{
  "hidden_act": "geglu",
  "normalize_top_k": false,
  "routed_scale": 1.0,
  "norm_eps": 1e-06,
  "learning_rate": 0.00167
}
Below are experts of layer 7 (counted from 0) of a mixture-of-experts language model. Rows are named router (the router's row for the expert), gate (a neuron's input weights, with its number), up (a neuron's input weights, with its number) and show model dimensions 0-159. Each number is 128 + 24 x the weight over its row's rms, rounded and kept within 0 to 255. Numbers have three digits each.
After each expert's rows: "mostly gets" lists some tokens that are sent to it at least half of the time. This comes from a sample of Wikipedia text that the model never trained on.

# expert 6
router:165177085138095114115057093124157145096127132143160134133162128168130143159100164122129096103149103111171125082155123094172147082134121135121090154101112154122143138137161155149113153084163100121137138114165126113127117088120113124103105133132119138162065112147126148104092141154134145111127148158099144144082105125122122123162129092158107128107106140170126169076131113175112155162122115135135127148107114119121108122134094133120150155080128106124135129130134122152121146125127130
gate0:140170158140081138117150142119109121141136146111123103153146105120141147113116141116123106150123104092133113104116127123191125102118142108177135098118161160120135165114153139142152135112147109104145124115112118124107115135098075108145102148087123119104126145111143101105139143173109139120121139155108143089120108138131159081161157104128122082162098097121095091089158132167170122123194109131173075147085125107157151105112070152124099119140133121119101147103115127125108133158129084
up0:119108100142119148149128134135114094137139143149127129151113102129140171141079163161121100148108103155144088127134092127095138119134106072104111149108147120162149143094129161145160125168134140105161116115144128130124097149171152101104145133135144100141138095100145150175112124144129174112118077148125130068152161110129126124099181114108113134113150091085181104174141150100116152116151102089139146105174117121124145092133146131123102137125134103186136140103136116126107155106166147
mostly gets: " end", "ect", " series", " develop", " film", "ction"

# expert 3
router:123098138140076111127060159156078120143135117131145118133125098133176138126153122129148175125116107113118115092118154115141109113129133105138143106170138136122113108132076132122100136080128151121147158117137110125071145191088137178115130123113152141118113115141085108137104155131174119174118135153157138120093119099115140155133140122146108143077123130098079138131113134099171104084125173132103160138169130125106122121132143141189141115118128087140126107150138134092126118125115159
gate22:146136152116138115156132118152135156117151079144128098119108125140109116132120135140105129166082087121095129103167060134133120064139145117135105131123074136145120139081148116120113094122109159105143137109084154127089115109127172126126097114161069107142149157129132154121111146130145120083114127122101095165061161108123146117097169068124142111118080143152116101115149134121160122120123150115155093129122116090123139157155122126139141150140134118134094084134114107122135101088123123
up22:111097144114143113140141108142113155114150142140145056122103151139142076122135141120073177114148141162110093145127129143099136104119147161106110113131115128126163113129153157144140117115113187093125112109134091125123128108115127107137126077137099113093078147141107119128115148165110129132120127133168105111139114120144109128065111151151131135121115106111141123093114127075175091156166130099110118137147136123124084114200153132091124156135149120150120146106164082117130169158125159
mostly gets: " with", " at", " ele", " during", " by", " g"

# expert 0
router:092122118125161152079155150128145156089140148138130141103106148110138126128142131123162094136122117157086132148101136106132158114163110144123135133142145091165100116110125152165108093095109121090129142097134100093102152114123142124097133118132127104080129114095157125089125108130109146121150126127152135144084123133049113123106149089110103180112132094133129095097145117119160130110137124112130098083124153179118155162118112172117115117160121152083142099130103144154120093065118163
gate6:133128118161135176127160149133134139171140136120163071129141076114124127136143119116098114096107141174142132085149129151123147109131110150133087103132124116150147121091238144144108136129142116149104095175110096127145136144163114104143108107179101170170127108127129144113100142134140141153152114147139130111118119123182129136105128135171122096124146108099118144127154103095145131140127125128143146127204139128137148125129175111141149151148159143101131131109117094099145145101107112
up6:106089181121107094138118103103112100164139136128129142161146155139117159098122140146160175124098090154155178130159082146123098132140098090177168135119101130131129126168134131114119111147157151126100084153082126130112101149138128164144141083108132138106136167092149149152111098112106113095143155130123172116113124143134154101141111159161153126132117125157143111121156139127099153159116142115119104131159119120121141142138154108116169134138113156167133147174156152114206137129120155
mostly gets: " |\n", ".\n\n", "==", " |\n\n", "\n\n", ")\n\n"

# expert 1
router:152114102146123105119111174128140124123129143124089149122106124130147133153109145109166154169126138124102161149103167110133154097141083118106130144150095151079130172117141156155122113126079131150112111113149198109137133140123176123174140095126119121114153147137149160110135168077150101136079130164107122121119141095141186126145091142113110132189151131159111127075143147153138093110106114097142121134129107140119085105094133135129148103160117145103115130100114128156100112129134085
gate15:136083102067149145114107122134107124107135172093102121158153116106123150113148138133181078093153107108132095086099114128157104149090142093138147158186149161136114147099072096097138132107166144137111131108108119114155093136114054151130156121136118139127112116109122125147129118141163107139150133116105135140126110156098156157106117146087119151165125161151131098108105087098120145125134166127141119128115172172102113109147145141149095149125124158124146150135126138147135116094101122
up15:126143146084110125136119138129146126110148112154139095111103140109114152120103156154135133155156114126139127142108117127129119156135180114156127184108105117096127136125108114120150122131157162153140154113139108131134115146092124118126079165163111115157151173181158122121080133122126113107143118113125097122098144134100100121139117091122103141141105090158150198126125172129160072125155102138086180130156152141136136148149112108153129136123107183134117115086175148152156084125114074
mostly gets: " ", " School", " David", " imp", " resp", " University"

# expert 2
router:146086130160089144125160108125137149122113119168132132147161129189118141126098123131100171106151150157162122137156126133145126164114086126120146099157149145104074111139092145123121069139180151104127125126123165111141126131090109124134119091114065154149128163138172147082096151157135105099179131100105127159132164153097092107153160114133127147131146106171121132111147134121136120142129160157086126167139121135120182154122148114105134135168104139136116130125152108106130141138150131
gate0:099091110146129160089158145082106141120184122115120169147138170127162114122151157156132121161142113138136162130095144142166127120113118101171148116104117170132139154139135144092150161146122151133132110129091129155134107167107143134128135155075125132079122107091120117180178165137087097102132080107120136149117152114118130106094144133120106134148133160124132112102154141093082150087120129089132115163156151154113148160113157086134113150111144153125126117143157098154164129134149107
up0:149129156153151163147084172107136133113139149135092129137132082110122116130158119111111169118189116114102122136128137138120160132119145150142144091115149186118097110136131173144132133163145083164135088123137100129139130123166135145080096093157153155090154130132132137106105116088132174133116122149115114145201151099142120134147096144118124123142123151116133127149150143116069175072146095135130116096145169104120130168126122131152135114092143105134127143175134121101101123110149145
mostly gets: "ful", "ially", "ually", "ized", " to", " him"

# expert 4
router:145089116088142126155105138139147115152147133159113103109100119122145144152097151157081141158099145141148133177116140133117167173099155144098152108141141098155169112120116147162135161122130105111129125094096091119126115160094126159095137121142124150169130121129145129170158147176113088117107141115108130095156120186103136136115090107144108173138133145138112119178144116117173099069101139099098134140111115114088164136095132137111116162114124098138153135146115129170146145138117084
gate22:121154106125119168149137108122151123135117155177132126119110139124112145102091176092109098149086126119115095149139165108109193122136149096121167136137120150148155165198148143117129120151128137123158145096131112128116126141077144153087134142181136092081146134102132160139125106142076148102158118100073142118142145172121150121132152138140133182137133128172150116123101131151154129169146130177107128147122148118107148154157153107092141135153109113136115125138133119138139153106098158
up22:157102087124088109119137155158135125117184108125099116099094102109118120130107124147152122179104097152094121164055121139114134128127149161121137178165129134183162154099112104140110171162111114114138151130119142152104131072110113117148124103097132111123109115071106150108150127098109084145092141131152138141133109116119107147131104131128132120127176120130122154121112114125148135110121150144106102171117123149138117112160147143130129133149091125122111115116115093058110182097108157
mostly gets: " which", " has", " have", " that", " sl", " est"